config.toml
num_hidden_layers = 13
d_expert = 192
routed_scale = 1.0
balance_loss = 0.00491
balance_bias = false
router_z_loss = 0.0001
vocab_size = 2048
norm = "rmsnorm"
norm_eps = 1e-05
qk_norm = false
attn_scale = 0.177
init = "normal"
init_std_qkv = 0.0361
init_std_down = 0.00706
optimizer = "adamw"
Below are experts of layer 4 (counted from 0) of a mixture-of-experts language model. Rows are named router (the router's row for the expert), up (a neuron's input weights, with its number), down (a neuron's output weights, with its number) and show model dimensions 0-191. Each number is 500 + 25 x the weight over its row's rms, rounded and kept within 0 to 999. Numbers have three digits each.
After each expert's rows: "comes before" lists some tokens at least twice as common just after its tokens as in all text; "mostly gets" lists some tokens that are sent to it at least half of the time. This comes from a sample of Wikipedia text that the model never trained on. Tokens count by the router's weight.

# expert 8
router:536506474496518510446544535482469518492535501552484458547498478462505448554484486514500527510482493478544576467509494490501464501455468521524494513516478468484531559497501509520482493474512480489460466453511481499497501480518524509501512494466509512517519517504519468490471531497478523524517488537533487471470542539508494452490521497495456495487516480467469507505487532510515511489488480483492510437509473523485477496489469477496526470502520458505530478478537503478461474469492476502497474453480515523481519527510501466512501532533499498533447473489495471504498508517479496474
up0:540511455499521469511509500486482509497523489551517495507496476493520504525500495512500514462528476506531518478499462510523485504484445517534523494512481425523512560486478516493487486514500522522516451450523541501548486492510499513534494518503520484515518511521521468534488477492481498518496511554496530493449531495496494455494538486507508471502490509474491481492487549503495503501504483519511473467508485488470537465453455481518496505457492475499504485433496453508440501498520474491513465445505487466504487491491479505475525523507451502493490471459426457510492514524517507458
down0:489474468470535521486491510506517493545489474514517484513526528507492499498461501477489515491481515519473528457471496520474481480474525452485504497481473490513529435535496475533481486472539484458490467519494521523528487504488534477495409532480525474509498489516489501487496503483514575541515508451490536525516463496560527496479535479510530507471454494500487550510517503517524512497486489512453549515520512470492526533489489491478536484499535472479484485500503472473521507465495468515500532444501520532506496510518548516478512526536497464496520498479467481498479540491496484473
up1:528509459484505523442524504466446454507509467492492482524532519490466484528544535446477545483498527506498449481493475494485461518508521498483494464502512473490500491512494527491455502530481476523498474484509543513540492517514487486494506504487490529474508510516468493507493511497542513502509497566518498500505496548500447494547461508520546470496493522464526525540550492526505507500501433480509471535499461471528501486530494493502510508520498506484436504492502553506545470479499533530544494491503489495493509521499544503494517460486453501507512492462518487495457468487488469480
down1:537540446539531534496498488539501539506507497497507533510535490521480538479487514527533504527532517488447488465509540516528501488530492502511490462446456502490499481481530534513491490483498485492497485526516480523455481513524491497493536492505456515490485500545499537529516464532482496507473553473493473516503515496510480515505504497515541506490553508526489488403480506517455486526481494535510495478493500520483473483477520477492481502532508517529483487516497521510470518494497508457464471494459484456515489478455495497467518517544463498465545486517510499500517544535528554490
comes before: " of", ",", ".", " and", ".\n\n", " to"
mostly gets: "{", " age", "ount", " count", "vel", " period"

# expert 16
router:514502481489523532500518537477482526437514521463469484538455494504472462512516485530497542483468537478533529470499501533504467492466479500452493447512484481515520516451469508524478508483517475501442460474491502510481499501460542501519539498495522524530494559517512475510487523501491532535506496513517490500516492538484481473480497529493440485489489471472494477494520536507526526525531497506494476456473549508507510493532477472507492504511462466542521520507544543477505504477494474491519501483513515551470496499538508467495455483531512515554459499492519488525496485476490518460
up0:449479471490512469491542515464524533484522495471509489482486517544466496470501467484487509528456508482494510510511527485470511517464474495469495440531492487529568508477500457448473490509489526460521460441555469500482497524491505477476499496481522508471488475505535508470498450492487564487508499523473483470522470506506549518499485517520499474461557530486515475506532491508507512496477526500495479488515546461520491512530526504521479504447430479504468515504505463500488485493472491477508476547513473514471543525524518484524507489519507490530505506508511505469492500527519496518
down0:503497493511517524480501452499505516511503510462506490550470531513503462489478491477443509465453476493508488503504508490500508514524490465546548482531491495521510502531543498464498488471493484506533453501526490532563521526458542490518460515536500482481505482518504542523500473544514516538525515513496495506483492434521515546514485495489533503499475514503449477480552479515508512488482478480474486495555507506502495480475487486464521498484521495451518477531517516501470505518432517513488443484490477496482512508506456486503498469487539521552485490527474508483533472529549465510
up1:506471514451539488488504477446506499470531504458470465518482517463468480515509525501491506475446503501496496513469522499507474462469466501432489499503498497532488487462527482524491470516519508449480496476502453503516477482435527482514493512488508494522502517507543510507501478479481490512499474487510482522470537569524485521461471534519508496486529557467500517526513507502567543490491516476486471456492551506492506482507487478497478497473489475491528492490524458493492482475517481501520524511525469530529544499493467475553480477493486463513515537466500497497468497522461474462
down1:510536502476496528521479489512484486543521488464526480513484504537530499500479489504477480471500507495506494535489491502481518491499516524566524512529506493541460489545529501512481515466490476507520477507531537526477500515468523477494476507508474429524483532493504481479470533531506499540493511495496505500477482516506480511510554487503555529472449515537515481446471483462489514530494526509460515522513505465536511498484551506424469513492447506521495495521497553500499489554486561481489470522519492520524532467493516466503517473479538535504499490521492514464509487464459504514
comes before: "ed", "ing", "ment", "et", "s", " of"
mostly gets: " Me", "ame", "aim", " me", "ve", " call"

# expert 6
router:458462524514528472491501487508506478523521487509534461521493442538545423483509514536507545491479491463517498462496502486494480514505507521501446519537483454506529518511486529508459502513487499475517499475476524487529533475479514504484530542472508540539487506503468454499477518493489512459524480543500455478481503530490514499491495499505497500470511521472473467498539515506536536484453523464450501431496481480512452512497486504511481485516491476494489472494536555467543459497519479516500498484522484515517554494535521468481492516491501521501492503489481476520476461500479528488
up0:521493472543517479499462529503516461543538493529520504499511488473505481473486505502499496505512519510491498506506473505494495441519506501491509456513480477522502471519508513521472474541474491524498490504477489558527480468559537496484507497531503485518518496489465491506490510479497497484510508500481461443434456510469529486453489503519475489520529535509461468475541503521491511507515529482483471496507497495480446513526530548526486501544460493459484545515519575503513491494503460503525470483531456504499501553527519499479492520514492533490492450541542504504526498459461495532
down0:482468503508502533540502517500510509515497518540525565518462507456523543519513489473503485474502516486488504504527540498516452534483523526540521525513508517486477502499513469517494536511476522507483483533519490479501561481476502511502510544498482500488464489511487485493514542543488492542542538514493461491521487530465491561493504534482485519536467501538487546477469488516466528477539500503499433484511534550493469507487523495493501499481533488532489550519466491500503520483478510512465491519528510532537463496485492472499509472468496461474478512425488524502461508490508538492
up1:495509500520516491550482549505519449539499505527522470501490486511527460521498497498516504477481492474504499502521465498522476495521475492496464475550501508538504498524446532501528468507481527517514523521519456486502541470544534481453484521513482519484482477499505448521482500496518498473535493498499471481500466519497521481412468514505492486459538532510504449470549490521486546503496516466476518484531531508507534502513548523504482440529486496504513509513514540462516452484524444496494461500528495493488497545511529499507480546537519497492490498534528511506503510506457520505
down1:502511484505472469530490522496482483458537489553534524483483490506502510481501509520496476498507492457519472544488564482489455496467507485527534513486480489513500479456522456502531500490514535496479496528492520490472552455485480521497487514534494499503492496496452463468503524522491505518487483471530476469518529520506486473462497514431472487537484497503455510442485467503477514506519506512479465474521512516521481505538465488528479512503458455519496519505488458487455474501452520461457500488503544526510486490464555446489507495497515519476486495462489560510494496482532488500
comes before: " ", " D", " third", " first", " a", " S"
mostly gets: " –", "born", "',", " -"

# expert 22
router:497456478507511479476518519525465495499504503494501478552465505510507463532501503524468527485467526471525533477558500486506457493485483507461464456533490507529507509497484524526496481468545479478468464483481505514517509470470536485492515545446534527524500529503513451465482505473532548473533488507553477500502532530492509488500482518498469479520537505497490492521507504527540529493511504485481493507484513504492481467496484518498504477536458459504487512487562529477487485471506451552523467463514468542521528542528526471508476487521474498552473498506488510533513494506473501458
up0:536526493538495502524507491521488485515499523489519464480446483485473501515507442459492486484498529497491491487495483507493491488508479503479477476477526471502528523504484472500496453449480490491485474484484522505520497516486500465527501513486520489476502519485473493475497480435516539532509509507511503495541541564528507492483503514460522474508521512496466490489457487541478496461549473517451536529492520524504486486515411457498476511483523484487466547538537487496526472457499457532522492497539547520496479500547511506489504534539525469526495522465505509515531469529486535479
down0:534514511539551534472465487516454498514502528486537458489499446477524499501516498495461468503541503495501482496498481483468523516485514465471502501477528517466504510493456483506501474485496511544481497514496530529515490478465419470505525484488494507493473515468525473459474480426481503526538496489515489494487523513493503535518531513532484466473553512539515506526502497496502508476524456502493491544489517478495499487465497511480460540487499516473460484505559507496506457507560471518509479516522529504497529519496465510519510511480543511478510566498511535482502484537481521465
up1:494486490455534499511493485515443488483567499515471510517498501497497501454518495485480507501495501509448485517557499492499462507494499494479502498480490466508535534485457491519504471444489539508445457476462540491516464478488515530509480543482510503510476492554507514545480476472524521521484499495528485488512486514561498462500475439516513497489473508478465483509504523495515535521499502514499478512509521490475492509536480522546469529497449511517462441508528507491499477501548518511464491511499481520488485477539506498513485504534522543573495463503499514510510537511533454493
down1:485496506493533457493534478510488543529459520513493493531481506518547454510516533466457509486515507516452471527505469517537478489487505503504440544499525536506500499536478526509468531575520499413469544533525514484514520486483490520500526513544501511519509482553481488490474477487447510512474508502487522482483475471476507503501440484495471504472473517504469519515519493508469489525474487539493554521510474505492484500472498518502515520485544514505509484481510520445510495468489482490465529490475536495513511509506511483495523453513505553494539470542491496498496525498481495511
comes before: " States", " Kingdom", "al", "ce", "ter", " York"
mostly gets: " United", " For", " Roy", "oun", "for", " Air"

# expert 43
router:514485512531500489503532554508459472480527500512495470506502487503505487506536487518517530498473512487519517470524492532532485501480449516447456478538496457519528528512439519522471494487489519524451447479474501502529482482474524537487496505500516531500532503494484474503474507506491535505502512543518485508475521495526490443485491494491475482469511437460498528475477532507484536531482476492480476475503526509510495472540513484482477484526463454503509511508528537480510512455487455489498482482481501556489515534572515469491475526521486516554472463501496483517474494477466519462
up0:527525497535523473491464523490487462505507533510522501461470512539464473512458489528508517513483470503501502522481496506501531500497541505461485517494513480487544499493520447478519511470499505529462519464509497598531499488542485521515470469463515566472473465515508490466470495526496515487506509484480497527512493494538486433465512553489478514446539460468511523536463488478507507521471526457488572498529509524501489514494526530471486486502507495492534503505515561513500502459454510514512525503504475486492508510522487515486500503507506536507500467513520478499503500487508531514
down0:463525492554440535524486539486435485503560526525483475522527533495526537511500488502510511482504516499518516487500489515549514522499503508535519528504535497485501525507476514482508470545528477543476513541505474480523464512489548469492492540521479505529528496500498522474486495527500536534501484500473498489478483484501544489514512479517507488476526533455506527482516506516512443544494513495500496478541505481486475516512486487474477523481454472520475508485480491491467517527498487507528489505454526528490552515464512493523510537529451559479448485518500534464492457483517460501
up1:521491489487490491493482462455503500493499528501493488471513496523487482474494487467497465525477481476496539504442499429495502515497517489486528549504498504516511514494555491508516501532509520469468519489506440482502513499495507473482529530496490495483521466500535477501508530534459476516462452474469473457555515510475490493501480491530440494502501495442448496518479462528503493454442496511465487494540514492501520528530473507500452498492539469467507488495480484450515486513484472516486507540507493480500503463514489496509523565488492523472458510453462511476493509475533475469
down1:498501520486502461519512488515493473505516499474498493504517512514501521499543541501467505476506487498486442480505510507488511497499514554515485521537531518561549495491480528523474528480466498491500479497488490488528467520500488521483480476538505520536514529443490527520482556523495500545517502456483506528499510478499489480535501493489503511461476528467468524555473537535470558504453477507476492505518524452513523521520537472529473474458469463506544473446490523507478454492512516491491501511479508535461518492537493484497465459516525523496475538500469531525450507531502481491
comes before: "lished", "l", "ed", "e", "ly", "oin"
mostly gets: "iz", " app", "enc", "emb", "rib", " App"

# expert 41
router:478457485491516521460517535500474473458500489508460473522502470495522477508516504532495543489500498483514552451540519500522472468478507530489444484513521486499561558452474530514493450493546502505452466483469518500485498467483504487507555505471512535550545529546513474536486503475509513517520480518545486481500506551516495498491522494512473459503501472491496475523538537517527533487500522470497483479502488526503487500502483487514506455547523489507515511464523507444500499484516484518503508477510524545499505493526522468520491533477458492513460473471482503519484466509486499506
up0:560530521534526491525502490468488509515516476478482469490500478476444509488500497511492521521516546502531556482514515512462478479482472505530503523528490444537476509477491520524462496481502539454515491466478505467486475500487537483520511543481532494520489515493510482451451496449519550479489508509490504513462542503496535504498507485484415472487480503474454486476513504516524493481504452502461487484500481507505485521498500487518543489472494463510506499502524504440504481456471524493517511502527463496524494492524520487497499497509490440519459492532525523550483501512458465476
down0:507474486527485475507525536494495491508472509541454512490486496499496506491447431547522497487497481527547462519480490492490543478482491503517527482470550478507460497522519524486528486514485483500474497541428519491493504560484523474484476508523490462500491447538502507503500473446479480479503494505476511442531490513523511498519469477481508536462506539540459517470514479512533516494530531497460516485486502508490468520472479513494487546454496516470528542488511518533498477514526499515470496511505488522501446510542498526474513511499457518497543511501518505514500553507534474510
up1:473479457498478531488503512484505532489489533507495488500525504466566500494554523501508494477508504482507512499483520503502489510505473496482470481476478477498518453486486524504523518574499468519521533471536478468524488480491477445503511519490495530521528490540527500517511508519505520502487498599500466507532482496500553501529505540542507498496521566493524556477521510496496504478480476466515474501480509504512520488485442506526497485462525513495460526485513488499542496518475487493528522509512503493510497459513500505517508482501505490485552527471436454505445505514472541456
down1:519526479501547491519537483458494417452482455491480489482499499506470502479496499527503500533519484508480506509480535538480524535524520511496514490516470495508458491485543505493502521471494507483515535530492500510459499500471517504476497476501491506576473496485488486490486509523536489488504556471534542520524530519561474484482474499479540496480509472531503463501497493512539511486482485538473517472521493521494509541536524472502494531493494530491479448473533495519448501524499507499471467510522560505514486502473486511507542535505432480505524523478493546487509510480546505528
comes before: " and", " the", " which", " but", " a", " he"
mostly gets: "\",", ");", " and", "—", "),", ","